Experts of a small language model: 364M tokens.
Below are experts of layer 4 (counted from 0) of a mixture-of-experts language model. Rows are named router (the router's row for the expert), down (a neuron's output weights, with its number) and show model dimensions 256-383. Each number is 50 + 10 x the weight over its row's rms, rounded and kept within 0 to 99.
Before each expert's rows: "comes before" lists some tokens at least twice as common just after its tokens as in all text. This comes from a sample of Wikipedia text that the model never trained on. Tokens count by the router's weight.

# expert 19
comes before: " |", ",", "\n", " (", ".\n\n", ";"
router:60 45 61 58 48 43 46 39 54 59 57 60 46 53 45 65 58 45 46 51 46 60 31 48 41 43 61 53 50 47 65 57 51 61 62 43 66 62 46 60 46 33 61 49 47 45 56 47 42 49 54 51 53 51 53 75 50 65 40 59 27 61 59 45 41 38 51 56 36 63 37 42 37 38 38 39 65 49 42 45 59 47 42 32 48 54 44 55 45 41 46 49 52 43 50 58 50 53 56 63 41 53 35 59 67 49 43 72 64 49 49 62 56 59 35 49 49 62 55 48 53 65 59 33 44 50 52 46
down0:50 61 43 54 50 35 39 37 59 41 42 31 56 51 48 61 54 55 50 54 54 54 48 41 62 54 58 67 50 51 66 58 44 43 51 65 65 24 38 34 67 40 35 55 49 62 60 54 38 59 49 66 46 43 55 56 49 71 68 60 67 59 59 33 49 37 55 68 63 59 61 74 47 26 47 37 59 49 46 53 42 48 67 49 45 47 72 72 47 55 63 42 54 47 36 48 60 50 58 61 49 54 36 44 38 53 54 48 47 47 48 47 55 47 58 62 50 53 59 55 49 42 65 53 45 60 26 62
down1:56 69 51 66 54 48 45 65 47 47 27 41 29 59 59 49 26 42 45 33 44 61 34 30 60 62 45 48 20 57 65 55 57 58 52 45 65 42 78 39 49 78 57 62 58 50 37 47 55 53 58 40 57 58 62 47 62 47 53 66 37 47 35 56 76 44 65 37 67 57 58 44 47 57 57 42 62 58 43 47 64 41 53 64 52 45 44 50 63 35 47 61 62 50 40 62 54 60 40 49 62 61 54 54 42 46 56 55 48 52 43 47 34 54 67 61 46 72 56 53 43 44 47 63 48 50 41 33
down2:55 51 58 50 50 69 57 48 66 40 34 57 44 77 71 44 45 55 51 65 35 32 57 39 47 58 50 47 41 46 49 46 42 48 55 50 68 45 42 41 42 22 42 60 54 53 65 46 51 54 29 59 49 50 47 45 38 58 41 30 64 51 39 52 35 46 35 55 46 24 49 39 51 37 61 60 69 58 58 46 67 26 60 47 48 56 54 49 46 35 56 52 69 51 46 62 52 60 33 31 47 53 44 42 45 50 51 45 52 51 49 46 70 48 60 36 53 47 50 60 38 49 37 45 54 36 56 73
down3:50 51 57 62 54 38 48 44 53 49 49 39 56 49 46 54 60 48 51 47 64 53 53 40 48 50 40 44 51 64 61 37 67 36 67 82 49 72 18 37 27 40 49 54 50 76 61 58 57 59 48 50 40 48 48 59 36 40 54 48 49 69 56 28 49 55 53 67 26 56 56 41 52 69 59 53 46 46 70 26 64 62 43 62 61 54 63 47 55 28 43 51 37 47 60 39 43 66 40 47 65 42 42 45 30 55 50 38 47 57 60 54 40 50 58 52 34 42 47 56 59 57 56 55 62 48 29 57
down4:37 50 40 36 67 60 48 56 60 47 53 31 58 57 54 66 64 34 67 59 41 61 38 41 57 39 41 38 53 43 53 61 53 46 55 63 50 43 51 62 46 42 53 50 50 49 55 37 52 51 31 52 61 41 45 23 59 42 49 33 42 62 42 46 63 53 55 44 59 55 56 58 59 54 51 50 62 43 54 43 66 65 54 49 68 50 49 50 58 46 50 52 47 47 60 60 56 52 58 52 46 51 46 36 50 45 50 43 52 56 49 37 67 52 46 46 48 73 42 52 49 55 78 44 53 24 53 68

# expert 13
comes before: ",", " of", " and", " to", " in", ".\n\n"
router:51 56 57 59 48 60 54 58 42 51 53 48 36 50 50 52 39 49 66 64 39 52 62 35 59 59 45 49 56 41 33 49 21 46 59 62 40 38 46 62 51 58 41 46 28 51 31 62 39 53 31 38 51 29 43 40 58 57 49 66 50 52 52 67 52 56 37 46 46 47 52 62 41 47 62 54 60 33 38 44 46 41 37 47 39 49 47 58 42 43 55 41 36 49 48 66 51 59 65 56 54 43 39 63 38 51 59 44 56 43 50 44 55 60 51 46 44 49 51 52 60 65 46 36 65 59 54 47
down0:57 61 36 38 62 48 49 44 48 56 44 57 51 35 48 26 47 43 52 37 69 51 72 63 40 34 27 50 41 36 66 49 54 56 49 41 65 48 53 56 59 46 39 38 54 91 36 37 61 45 53 39 64 48 39 56 44 38 45 57 38 53 26 49 49 59 67 44 57 62 44 41 39 49 47 56 32 52 63 59 54 42 68 72 43 67 50 49 53 31 58 58 69 28 51 56 34 46 48 55 52 39 48 53 48 51 52 39 43 44 36 47 49 47 61 59 43 41 52 48 44 43 35 52 62 34 58 46
down1:50 42 49 70 52 47 48 60 76 60 53 58 59 58 38 58 54 65 69 30 48 46 42 40 41 53 40 48 59 63 50 32 57 54 50 31 40 70 41 39 42 55 52 58 51 51 57 39 66 52 46 59 51 39 59 30 55 49 68 46 53 36 44 57 44 44 38 45 51 42 49 59 40 52 53 72 61 26 47 39 66 63 43 58 50 42 40 53 46 61 45 42 47 51 39 42 63 50 63 57 53 52 41 58 47 51 64 73 52 44 60 47 68 62 42 64 46 47 44 46 51 61 53 57 54 50 55 51
down2:76 44 52 33 63 63 44 55 54 63 43 55 51 35 57 30 45 47 35 32 62 41 42 46 31 50 39 50 53 75 56 43 47 50 31 74 52 41 63 54 50 41 51 49 45 66 62 67 52 47 69 34 46 55 64 56 53 50 52 35 36 64 58 47 65 34 49 39 48 50 53 32 39 49 43 50 54 42 55 54 48 44 55 35 45 62 25 62 55 55 51 49 54 73 47 47 31 59 51 48 36 52 76 50 48 48 63 65 52 51 50 55 40 43 54 60 45 58 32 75 48 43 51 66 48 46 26 37
down3:40 47 39 66 50 50 53 32 66 54 47 51 54 58 50 48 44 54 57 47 56 54 53 52 51 35 38 38 53 53 67 36 67 68 48 54 72 54 52 42 53 61 61 57 66 63 51 52 63 60 49 44 55 40 45 56 48 59 56 35 40 50 60 41 62 53 41 51 52 52 48 69 48 58 52 60 65 67 63 52 56 45 69 52 43 36 42 63 45 49 53 41 41 56 53 42 57 64 37 60 64 37 49 50 54 56 39 66 55 53 43 58 52 52 52 47 50 48 35 38 55 38 38 40 52 58 72 52
down4:56 57 46 66 25 27 54 51 48 58 49 29 52 54 58 60 30 57 58 48 47 51 47 77 47 31 55 60 46 46 58 43 59 51 41 63 54 40 55 50 55 42 47 43 36 54 61 57 36 45 37 69 50 51 57 55 57 43 40 43 61 62 77 56 51 27 46 47 52 60 41 55 32 36 50 38 38 53 33 35 55 50 71 50 37 50 63 51 50 33 53 49 67 43 43 84 48 36 40 18 51 38 59 62 51 62 34 43 54 42 52 52 41 48 50 49 58 51 52 54 44 49 47 47 40 43 65 64

# expert 8
comes before: " |", "1", "0", "2", "3", "–"
router:59 57 56 49 40 57 66 46 61 40 45 51 47 49 65 55 58 68 48 47 41 61 40 61 60 47 60 37 49 61 44 41 60 38 42 50 42 61 39 44 48 45 57 52 34 60 51 62 32 50 62 46 53 46 53 61 50 55 48 52 45 34 43 73 48 60 38 48 48 43 63 48 51 53 47 51 57 39 50 57 36 58 58 47 47 62 66 33 51 53 62 62 51 70 35 25 47 48 32 50 47 33 56 68 42 37 47 36 56 62 71 53 45 42 56 52 52 63 38 61 33 59 58 43 62 34 44 37
down0:62 78 52 53 56 58 60 59 38 51 54 47 32 60 64 60 73 55 56 61 47 59 61 53 44 46 56 50 54 62 41 50 57 51 54 47 47 40 54 64 40 74 41 54 50 44 69 45 43 43 46 36 58 50 39 51 45 31 33 62 57 46 53 49 68 43 56 55 43 39 55 41 55 60 46 52 57 33 55 61 45 36 53 58 78 48 51 47 44 69 38 49 63 38 61 59 64 50 58 51 40 41 43 63 65 52 41 40 38 32 43 56 58 39 45 45 47 36 60 49 32 54 32 57 55 53 62 64
down1:48 46 63 54 46 35 38 52 64 48 57 47 47 51 53 48 35 57 53 59 28 47 43 57 71 53 41 47 47 66 53 47 31 61 45 70 53 48 58 53 50 41 52 52 48 51 35 54 49 38 46 66 37 51 60 29 51 45 56 48 54 44 52 48 51 60 34 52 41 50 53 31 49 52 63 43 47 50 36 28 32 53 47 63 43 30 51 56 48 53 58 58 48 47 51 43 67 54 42 47 41 66 40 46 57 31 38 68 23 43 50 47 55 45 48 57 52 53 44 29 51 40 43 66 34 27 64 62
down2:64 74 57 47 68 39 29 47 54 56 21 50 54 53 55 40 37 64 43 42 60 51 60 66 23 36 37 44 48 43 36 57 49 44 49 41 47 42 55 64 69 49 50 33 49 51 45 38 34 67 32 32 62 53 50 47 62 61 49 48 56 51 56 66 52 49 54 42 43 67 47 66 55 53 43 41 54 48 41 58 56 52 57 51 45 42 40 52 47 44 42 60 53 53 59 68 49 32 40 44 54 29 51 36 46 48 38 52 27 37 54 52 58 49 26 50 35 50 54 44 50 53 50 64 51 58 46 41
down3:62 55 42 58 36 51 54 71 38 56 50 49 68 71 58 30 53 52 34 52 38 50 37 40 70 50 45 51 37 32 43 52 53 53 41 46 57 44 43 38 42 61 43 52 37 50 63 44 47 50 61 52 47 59 38 50 42 42 58 51 50 57 64 46 35 39 40 34 26 47 51 44 30 55 61 63 43 40 70 61 64 50 57 68 58 53 38 40 41 52 58 52 44 54 46 49 67 37 59 56 37 40 56 45 48 59 69 27 46 37 58 66 27 42 37 48 46 26 62 33 66 38 53 61 54 37 49 60
down4:58 61 38 48 40 50 35 53 56 77 48 56 51 33 42 25 44 68 48 51 47 52 56 54 59 55 54 61 57 46 34 58 49 56 28 38 46 45 61 64 61 55 57 52 36 41 52 49 43 31 29 45 67 41 58 52 45 46 44 52 41 51 51 45 61 62 57 65 53 52 36 42 31 44 41 48 59 42 60 53 30 46 59 47 48 56 54 47 56 66 51 23 42 55 63 39 66 36 41 40 53 28 47 45 45 57 49 34 52 56 67 62 52 43 34 51 48 26 39 36 55 47 70 54 38 40 53 57

# expert 6
comes before: " the", " a", " his", " an", " to", " he"
router:47 58 42 61 37 48 52 48 50 50 42 42 54 67 46 50 52 45 51 39 34 51 47 43 50 61 46 45 72 57 32 53 49 39 40 51 50 49 61 45 53 52 43 44 38 45 40 51 63 57 59 34 51 63 44 36 56 39 64 52 52 49 39 40 38 49 47 49 27 61 41 58 53 72 61 61 46 46 53 39 59 47 70 62 48 30 29 62 55 48 67 44 62 47 55 50 56 42 42 29 46 49 53 37 54 26 61 44 49 45 61 45 48 37 47 67 58 55 48 64 49 43 66 46 32 48 57 56
down0:45 52 51 40 50 68 30 50 33 58 70 51 45 43 51 37 51 51 57 42 58 39 40 42 56 63 50 76 58 64 56 45 54 45 60 56 54 45 64 53 58 44 45 61 55 44 44 37 35 61 43 50 49 33 37 41 52 40 43 50 49 58 37 41 53 48 37 52 24 54 57 47 62 43 42 76 66 48 43 61 51 47 46 46 35 48 63 60 40 50 44 55 61 55 43 36 49 38 57 61 62 26 53 61 46 49 58 60 43 40 40 50 72 46 45 35 45 44 61 58 42 47 55 41 49 38 55 54
down1:45 53 45 43 64 55 36 65 48 55 69 44 47 40 46 39 57 68 60 56 60 36 54 76 62 52 54 54 51 44 50 37 60 48 46 42 65 56 35 59 45 60 73 58 34 54 47 51 39 42 32 54 56 53 44 46 70 47 55 51 55 57 50 43 57 56 57 67 56 47 64 61 43 57 44 57 40 53 60 53 51 59 42 45 30 30 48 38 52 50 38 45 51 48 74 44 59 53 50 52 40 59 43 47 58 37 67 53 66 53 28 57 37 55 41 66 41 83 55 45 39 46 39 53 56 62 43 50
down2:47 34 46 61 16 56 55 56 62 47 46 50 62 59 54 52 51 47 47 54 26 59 26 50 52 59 40 48 48 34 37 43 36 61 31 43 48 45 63 49 59 51 70 57 40 43 26 51 78 44 49 57 45 33 47 46 67 63 58 56 59 47 49 44 42 45 36 49 51 50 43 38 43 28 59 57 44 52 39 49 57 34 59 67 51 45 42 71 45 48 29 46 31 34 47 55 55 52 36 60 68 47 72 33 58 50 51 26 57 45 41 45 53 60 54 53 54 51 52 53 56 56 61 73 54 72 44 60
down3:64 41 23 53 57 61 44 32 46 41 39 33 54 42 55 64 81 46 43 41 59 62 48 49 58 61 53 53 51 50 53 31 53 39 55 41 54 45 50 49 66 41 61 43 45 64 29 51 56 70 71 45 51 57 52 40 48 43 58 39 36 75 62 38 60 59 62 60 43 46 38 44 37 53 64 64 53 61 53 60 52 30 54 64 56 64 53 37 55 62 42 45 47 40 43 54 52 61 43 39 49 48 45 53 50 40 43 62 36 39 61 51 57 53 60 42 51 44 45 44 59 57 29 56 60 41 37 57
down4:56 63 39 39 40 42 60 57 64 43 55 27 58 70 59 54 49 59 57 46 51 59 61 26 44 46 46 45 63 47 44 48 44 50 48 45 59 51 48 51 32 45 53 33 47 67 40 47 45 58 48 45 58 39 55 70 50 48 65 53 50 52 50 47 46 47 50 49 55 57 42 51 42 46 46 80 55 57 45 46 40 63 40 47 35 44 50 53 45 46 41 62 50 53 42 33 38 37 55 42 35 61 54 40 38 46 51 46 64 65 32 50 62 43 71 48 36 53 53 52 53 58 63 37 38 49 47 50

# expert 16
comes before: " ", "|", "-", " \"", " —", " A"
router:45 42 58 59 43 49 65 44 45 39 46 44 41 44 51 40 37 39 33 50 36 48 50 45 67 58 53 46 64 51 49 41 68 72 58 45 26 39 45 44 45 67 46 45 55 59 43 50 57 44 52 52 60 50 59 34 51 42 52 30 47 50 45 38 43 46 48 52 33 30 38 36 62 50 64 50 63 60 57 42 57 49 55 53 44 64 54 33 54 52 51 34 68 66 51 48 43 41 45 50 59 53 60 65 61 37 60 56 36 62 50 40 50 50 42 27 32 54 47 54 55 55 58 53 46 55 59 38
down2:65 51 36 30 40 49 48 44 52 50 45 36 30 44 55 47 46 45 33 37 30 60 44 52 42 45 47 54 49 60 52 52 50 49 47 52 41 80 53 58 38 49 42 47 58 60 52 39 44 36 41 47 49 54 56 41 44 49 39 35 70 45 61 53 59 62 65 51 51 41 43 33 50 47 43 41 57 56 52 55 61 42 47 56 45 61 38 43 44 48 39 47 33 49 51 40 38 45 44 47 73 45 33 46 40 64 44 42 46 45 35 38 20 55 50 64 53 58 56 60 53 56 70 55 53 66 38 44
down3:41 35 60 59 45 55 42 80 49 29 43 45 33 50 64 30 37 32 63 47 42 60 51 56 45 64 41 67 55 49 49 42 48 52 55 61 52 50 49 48 41 48 48 43 34 62 42 39 69 57 65 60 56 40 60 52 49 24 54 69 47 65 47 41 46 51 64 61 62 49 69 29 56 44 69 54 31 49 40 51 44 59 71 34 43 49 48 63 44 27 42 48 44 52 63 48 56 49 65 65 40 44 61 44 45 40 46 47 31 44 56 43 45 37 59 54 58 56 50 61 56 41 43 47 48 38 50 46
down4:50 53 54 58 57 55 52 60 53 31 38 67 35 49 62 54 47 42 32 43 46 51 34 64 67 54 60 38 43 59 71 53 54 51 59 49 40 44 41 42 53 59 43 56 39 38 60 50 63 66 67 46 63 32 54 62 43 46 61 46 54 45 35 33 50 52 39 44 57 56 54 51 45 60 44 51 40 66 56 41 57 50 42 39 39 54 44 46 42 48 66 31 57 51 52 48 42 62 56 54 38 51 58 51 44 41 50 41 39 58 37 44 47 46 46 50 26 55 58 33 41 39 71 64 45 62 40 55
down5:62 56 66 55 36 57 52 64 59 48 58 42 64 48 55 48 61 45 45 45 56 62 64 43 59 45 60 47 61 60 63 33 52 63 30 49 46 30 65 50 50 68 43 51 37 49 57 39 36 41 43 52 45 56 57 39 57 66 47 40 50 47 55 42 54 30 35 51 62 47 36 65 40 50 62 64 45 43 45 41 64 59 65 58 52 32 55 74 70 61 46 67 39 51 52 57 40 57 63 48 52 48 53 52 45 61 58 42 42 48 50 51 61 48 49 50 60 48 49 45 61 37 57 80 47 52 53 30
down6:40 47 54 73 44 54 56 48 39 48 44 52 43 50 54 67 59 53 44 45 26 59 41 39 65 60 40 45 59 52 57 60 63 57 58 66 48 39 30 42 42 67 44 53 35 55 54 52 48 57 45 56 56 30 43 50 50 47 50 57 63 47 67 57 47 59 59 55 40 35 55 58 62 48 40 57 52 33 58 45 68 58 48 62 53 48 56 49 36 43 49 35 33 42 55 46 62 37 61 61 60 65 62 41 44 57 48 52 74 52 55 39 43 45 38 61 54 55 55 35 57 47 60 60 56 52 53 42

# expert 12
comes before: " ", ":", " of", "\"", " by", " from"
router:55 42 49 71 57 36 57 39 56 52 58 43 51 48 46 44 38 74 61 55 35 71 53 64 42 73 42 45 49 52 48 64 49 52 52 56 64 46 79 48 46 49 58 66 37 74 59 69 43 49 53 62 62 48 51 56 62 53 64 45 61 51 42 48 40 57 63 41 53 54 59 20 41 60 58 55 50 43 37 61 48 54 45 58 37 49 46 53 46 25 53 49 53 31 43 64 42 62 56 55 37 32 49 53 46 40 68 59 55 28 30 42 54 48 40 39 61 68 42 54 44 53 61 33 41 66 51 55
down0:53 57 41 32 45 49 40 56 37 62 51 71 49 38 64 72 59 40 54 55 35 52 45 47 53 52 33 56 54 63 41 57 40 46 50 51 58 54 47 40 49 55 40 50 45 48 48 58 52 50 50 37 35 59 35 39 27 52 60 60 42 52 40 48 49 42 49 72 53 47 45 56 62 50 49 37 52 49 57 49 53 36 50 40 43 64 43 43 30 66 46 55 62 59 51 51 45 51 72 41 53 38 54 53 68 61 66 43 37 40 36 36 55 42 64 46 51 38 59 40 67 50 55 35 54 54 43 49
down1:37 56 45 59 33 38 51 48 56 53 50 45 34 47 49 68 47 56 50 49 46 57 55 67 56 45 29 67 36 43 48 68 53 56 55 56 50 59 41 52 64 56 44 53 50 42 63 51 49 77 36 44 62 46 49 42 50 31 40 30 43 69 36 64 63 40 34 52 49 42 48 43 62 48 50 42 46 56 47 26 44 50 48 53 54 67 44 47 50 46 60 60 60 46 60 44 64 49 56 50 54 59 62 36 51 29 55 51 42 40 43 40 56 45 49 43 46 56 42 58 32 34 42 54 52 60 58 55
down2:56 60 38 80 47 35 49 41 55 55 57 61 56 45 66 56 59 60 46 55 48 55 53 36 42 53 55 49 47 53 67 52 51 53 34 48 44 47 50 45 71 42 43 51 45 50 38 47 37 51 44 43 45 46 51 47 40 39 45 44 65 57 49 42 60 34 64 71 51 44 52 58 32 56 46 66 47 37 46 52 48 50 45 35 55 43 41 40 47 44 69 45 35 32 55 47 38 68 52 57 45 70 56 39 35 44 47 43 55 63 47 61 63 60 53 54 52 49 58 39 35 45 49 61 63 60 52 34
down3:58 45 53 51 39 46 40 45 39 52 57 48 39 40 64 55 64 51 55 57 55 63 50 62 50 56 51 46 29 41 55 62 44 62 52 55 44 53 59 49 48 56 48 58 38 53 57 38 52 21 59 37 36 61 48 37 57 51 37 41 45 54 62 66 61 41 50 53 55 42 57 50 42 53 40 58 46 56 32 51 54 35 67 66 76 57 29 60 35 54 55 45 25 43 52 53 63 56 58 55 37 67 56 60 49 47 58 43 46 40 31 55 53 58 43 63 53 53 36 54 29 58 31 50 57 46 63 30
down4:53 27 46 42 57 54 61 81 33 34 65 48 44 48 63 60 41 37 48 54 51 58 52 38 57 43 45 47 71 49 30 75 44 52 70 57 57 64 50 31 48 47 43 52 57 41 40 49 62 51 58 29 50 69 54 47 53 37 43 50 49 66 46 51 53 37 58 40 43 28 63 48 49 53 51 52 42 60 20 47 40 50 39 47 74 44 48 53 58 46 65 38 60 41 30 51 41 51 45 42 53 35 46 55 51 50 51 72 39 37 46 53 39 45 56 74 68 48 41 60 44 49 50 57 47 61 65 38

# expert 17
comes before: "-", "|", "==", " The", "The", "==="
router:49 54 62 40 63 44 43 42 39 61 47 49 46 56 44 51 48 43 59 59 41 39 54 58 67 55 37 18 47 45 44 45 51 42 51 52 36 52 66 44 43 46 42 47 65 50 44 50 51 41 54 49 41 36 59 41 53 56 48 55 49 56 49 46 74 46 48 60 60 45 52 68 43 48 26 32 48 49 74 58 30 54 56 38 45 49 38 55 54 60 55 61 43 44 42 50 34 32 45 51 48 55 56 30 53 65 59 52 47 51 58 43 35 58 54 46 63 57 52 45 67 25 45 44 74 43 46 59
down0:66 46 39 47 61 50 50 54 39 59 57 59 57 51 65 43 58 60 50 60 43 43 38 45 52 34 60 62 40 60 36 36 62 47 60 47 59 53 55 53 45 67 33 54 63 45 52 54 44 43 53 48 42 54 60 53 56 51 58 49 54 53 46 48 68 66 64 46 41 61 45 57 39 40 58 51 56 36 45 56 29 59 68 58 43 57 58 55 62 44 84 55 37 60 49 59 67 43 67 54 36 64 71 60 62 37 47 48 37 31 41 38 74 50 52 55 38 53 36 36 74 68 54 63 51 44 40 54
down1:34 42 35 54 31 46 44 57 51 63 48 66 68 52 59 68 52 48 51 22 44 53 62 52 49 40 35 54 31 42 40 66 58 50 57 54 41 55 27 67 42 52 46 53 54 38 37 53 75 58 60 45 50 50 37 52 44 49 61 46 79 59 55 52 41 63 43 42 52 60 37 67 51 44 46 54 46 48 51 62 24 63 67 62 63 48 35 55 30 61 53 44 75 43 64 52 61 58 45 30 47 56 61 48 61 37 51 41 46 33 49 61 46 30 66 65 32 52 37 44 42 41 63 49 44 48 52 45
down2:37 47 42 38 46 51 67 45 50 60 57 54 48 48 39 50 35 41 31 58 46 72 37 40 39 41 57 35 55 54 85 45 46 51 46 61 64 50 41 53 52 58 54 50 64 63 34 33 69 52 36 25 58 58 53 52 46 49 33 59 49 40 66 67 41 55 59 40 45 44 50 54 61 53 61 35 36 54 43 56 65 56 39 46 64 78 51 36 61 31 53 56 45 66 49 72 54 60 54 62 53 52 52 49 52 35 50 39 63 53 51 44 35 36 62 63 37 25 27 53 50 51 61 47 49 46 75 59
down3:57 47 30 34 63 56 49 52 54 57 54 53 53 58 45 44 50 62 52 63 50 33 53 36 35 62 43 42 52 55 41 31 47 62 49 49 33 38 54 38 57 46 40 54 45 68 49 52 57 52 47 45 57 44 53 49 58 61 58 58 39 55 43 61 57 49 51 59 49 34 62 52 57 57 52 62 50 53 38 53 59 55 38 35 34 49 63 36 32 49 42 52 57 62 37 39 31 58 45 48 83 47 56 66 47 33 56 42 50 54 37 33 45 49 36 62 43 49 42 65 54 36 44 59 56 47 53 33
down4:39 50 29 49 46 56 60 67 61 43 20 46 63 55 64 86 50 62 68 61 32 54 76 47 25 35 55 64 46 36 44 49 54 45 51 52 41 43 69 49 53 54 72 75 52 49 42 65 50 60 47 48 59 70 44 47 40 63 46 43 57 55 53 53 43 58 39 53 48 48 58 58 35 65 55 58 48 68 63 52 30 65 54 42 60 48 53 46 49 41 52 50 42 62 64 34 50 56 53 42 45 60 57 48 50 41 55 31 51 44 57 45 60 44 42 36 39 51 42 55 52 45 54 50 32 65 54 57

# expert 11
comes before: " of", ",", ".", " in", " to", " and"
router:72 51 32 52 62 50 51 31 46 57 72 67 39 51 53 50 69 58 53 39 55 53 40 68 44 45 43 65 28 39 47 42 57 44 51 35 58 57 59 45 67 53 41 58 62 45 61 45 46 56 42 53 67 44 51 44 55 44 47 53 58 51 45 62 46 63 51 51 33 69 68 53 36 51 61 45 54 47 55 56 52 38 54 41 58 38 70 52 71 55 60 27 50 69 34 52 58 67 62 56 49 44 56 41 53 49 47 62 66 35 32 57 49 50 48 38 70 61 68 55 35 69 40 39 54 55 55 42
down0:41 71 48 49 49 46 60 63 61 38 45 42 48 54 42 60 57 55 61 70 61 42 49 58 60 41 56 54 44 50 48 67 45 45 50 59 33 54 55 60 50 36 40 42 51 56 54 36 46 69 38 53 49 63 56 58 48 36 39 57 48 57 45 51 46 51 37 43 44 47 51 56 54 55 65 49 41 32 36 39 49 69 51 60 64 68 41 51 55 58 38 49 65 76 42 46 51 53 57 40 49 47 60 60 56 59 38 47 47 50 58 51 53 31 30 64 64 43 61 48 46 60 51 36 69 49 24 77
down1:57 40 33 34 41 39 37 37 51 51 44 48 57 51 50 34 54 61 53 56 38 51 51 56 57 72 57 74 57 58 44 49 51 44 57 63 59 47 56 61 60 54 52 45 43 45 46 43 38 66 37 39 68 68 60 59 64 42 51 53 51 67 37 40 39 46 48 51 45 58 71 41 42 39 56 66 32 46 39 56 46 60 50 38 34 47 48 58 50 46 51 59 58 77 48 38 17 50 48 36 43 65 35 40 55 57 39 59 42 69 52 38 53 56 47 57 39 40 51 54 28 42 71 53 60 42 31 46
down2:52 58 57 65 54 56 44 50 68 55 35 40 39 52 58 49 49 48 46 53 56 47 34 51 49 50 35 55 58 21 62 31 65 66 45 60 66 53 42 49 47 65 67 55 45 36 51 63 53 50 60 44 37 22 48 43 52 55 55 44 45 39 39 41 49 60 50 52 32 58 56 25 39 58 56 54 57 40 42 57 70 55 46 43 44 58 42 49 48 55 45 38 47 49 56 56 49 60 38 47 29 38 63 52 43 66 56 49 58 51 49 38 46 58 46 62 50 48 62 34 49 51 41 47 45 47 62 53
down3:45 59 40 48 55 20 46 48 64 50 57 39 50 54 26 51 42 41 48 45 51 47 56 42 45 37 49 40 60 41 29 55 52 55 60 39 50 59 46 43 66 51 61 56 60 45 50 47 62 53 53 66 52 39 61 43 55 59 58 53 63 47 47 39 44 46 44 59 47 53 53 66 58 46 44 52 24 51 47 46 66 43 61 49 49 46 66 22 43 62 44 37 51 35 54 18 44 58 58 61 37 25 56 53 63 48 38 25 47 55 52 63 52 60 66 42 52 46 39 59 56 56 48 40 55 63 50 43
down4:57 55 59 48 54 64 41 61 52 51 46 43 40 30 42 55 41 41 46 50 35 52 60 57 48 55 34 36 53 55 42 53 50 37 50 34 45 41 40 42 55 56 47 48 57 52 58 39 61 32 56 58 71 47 45 48 65 64 50 47 59 51 54 63 56 32 71 43 59 51 51 58 40 60 59 43 68 34 56 31 39 56 61 61 39 37 61 44 36 41 27 53 57 38 49 41 44 57 52 37 56 33 38 67 44 53 55 46 46 43 43 71 36 46 43 40 38 51 51 53 48 58 36 52 54 58 54 42

# expert 1
comes before: " was", " |", ",", " is", " (", " |\n"
router:55 57 50 27 56 43 43 41 57 44 66 51 48 52 52 53 57 41 49 42 47 42 56 54 59 57 58 68 55 34 52 64 64 37 48 47 53 48 40 56 46 48 63 38 54 50 54 38 55 47 36 57 38 47 44 39 42 51 63 64 59 62 52 35 67 44 59 62 48 66 59 44 31 60 59 25 57 36 65 37 39 75 36 34 52 20 35 52 61 52 48 58 50 50 59 48 54 27 68 46 37 74 54 35 52 57 30 47 52 56 42 41 40 56 58 66 64 51 70 46 53 48 55 44 63 42 35 64
down0:51 49 71 54 63 53 57 53 64 53 45 41 56 34 44 31 12 35 50 54 67 59 50 45 39 62 46 51 60 23 61 60 46 38 55 37 44 61 52 57 57 60 47 36 43 52 52 42 40 68 71 52 60 41 45 49 51 60 52 40 56 46 52 62 56 56 69 59 53 65 63 50 45 57 51 49 66 60 32 65 58 42 50 43 38 44 35 67 57 44 32 49 42 44 46 56 53 60 44 45 37 55 75 66 49 48 82 59 45 60 67 57 52 53 46 48 44 39 43 55 48 43 49 59 39 57 43 57
down1:63 51 57 55 42 28 41 55 36 57 56 52 65 51 43 47 43 49 48 69 63 62 49 47 51 37 53 52 35 61 59 36 52 59 61 58 35 56 59 36 41 43 56 61 55 45 60 42 53 34 56 49 51 49 48 64 61 80 37 45 62 52 50 63 58 51 59 63 56 65 45 58 69 50 57 58 39 42 50 52 42 45 33 45 48 53 52 48 46 52 62 39 51 49 67 36 51 61 46 46 40 54 48 59 25 72 67 54 53 34 45 54 53 56 57 42 49 61 35 52 45 58 49 50 60 72 51 43
down2:63 63 49 57 57 56 62 52 44 71 35 47 61 48 64 48 52 41 54 41 43 46 35 40 35 46 54 37 58 43 65 50 50 36 43 60 34 52 50 39 50 48 56 52 38 49 62 76 61 45 43 36 46 48 49 58 35 42 35 46 55 45 40 39 48 49 38 31 48 47 52 60 53 52 47 55 53 60 51 45 55 53 63 72 43 54 41 61 48 37 51 53 62 63 45 39 48 49 59 37 25 50 49 57 57 31 64 61 44 47 50 61 36 48 56 53 42 38 45 72 51 50 39 62 63 52 49 44
down3:41 56 44 49 64 50 39 68 67 40 50 45 64 42 62 47 73 49 48 61 75 35 55 40 48 50 50 57 54 44 42 32 46 53 46 57 39 59 42 41 42 61 69 42 53 53 40 49 64 54 51 49 51 58 60 42 27 46 44 48 52 58 47 47 62 47 65 55 65 43 44 42 42 53 44 54 52 52 61 36 54 52 52 52 55 37 62 47 58 70 36 31 43 71 52 58 50 30 65 51 58 36 49 60 59 59 41 49 57 48 54 55 43 38 60 47 36 67 54 52 51 40 55 42 52 61 41 56
down4:50 36 46 45 44 60 27 55 57 57 50 46 47 52 43 42 42 49 34 45 56 36 52 52 62 51 67 62 41 55 64 44 32 52 45 43 57 49 32 62 53 42 49 43 40 51 50 58 39 51 62 34 54 36 48 64 51 42 61 39 56 50 47 39 43 56 58 31 33 52 55 37 51 50 47 45 73 46 42 54 46 63 49 59 25 68 60 53 66 42 41 70 56 61 60 29 73 47 74 56 40 49 34 57 52 40 39 45 57 40 38 48 45 40 33 59 50 56 35 46 50 59 75 38 37 63 41 41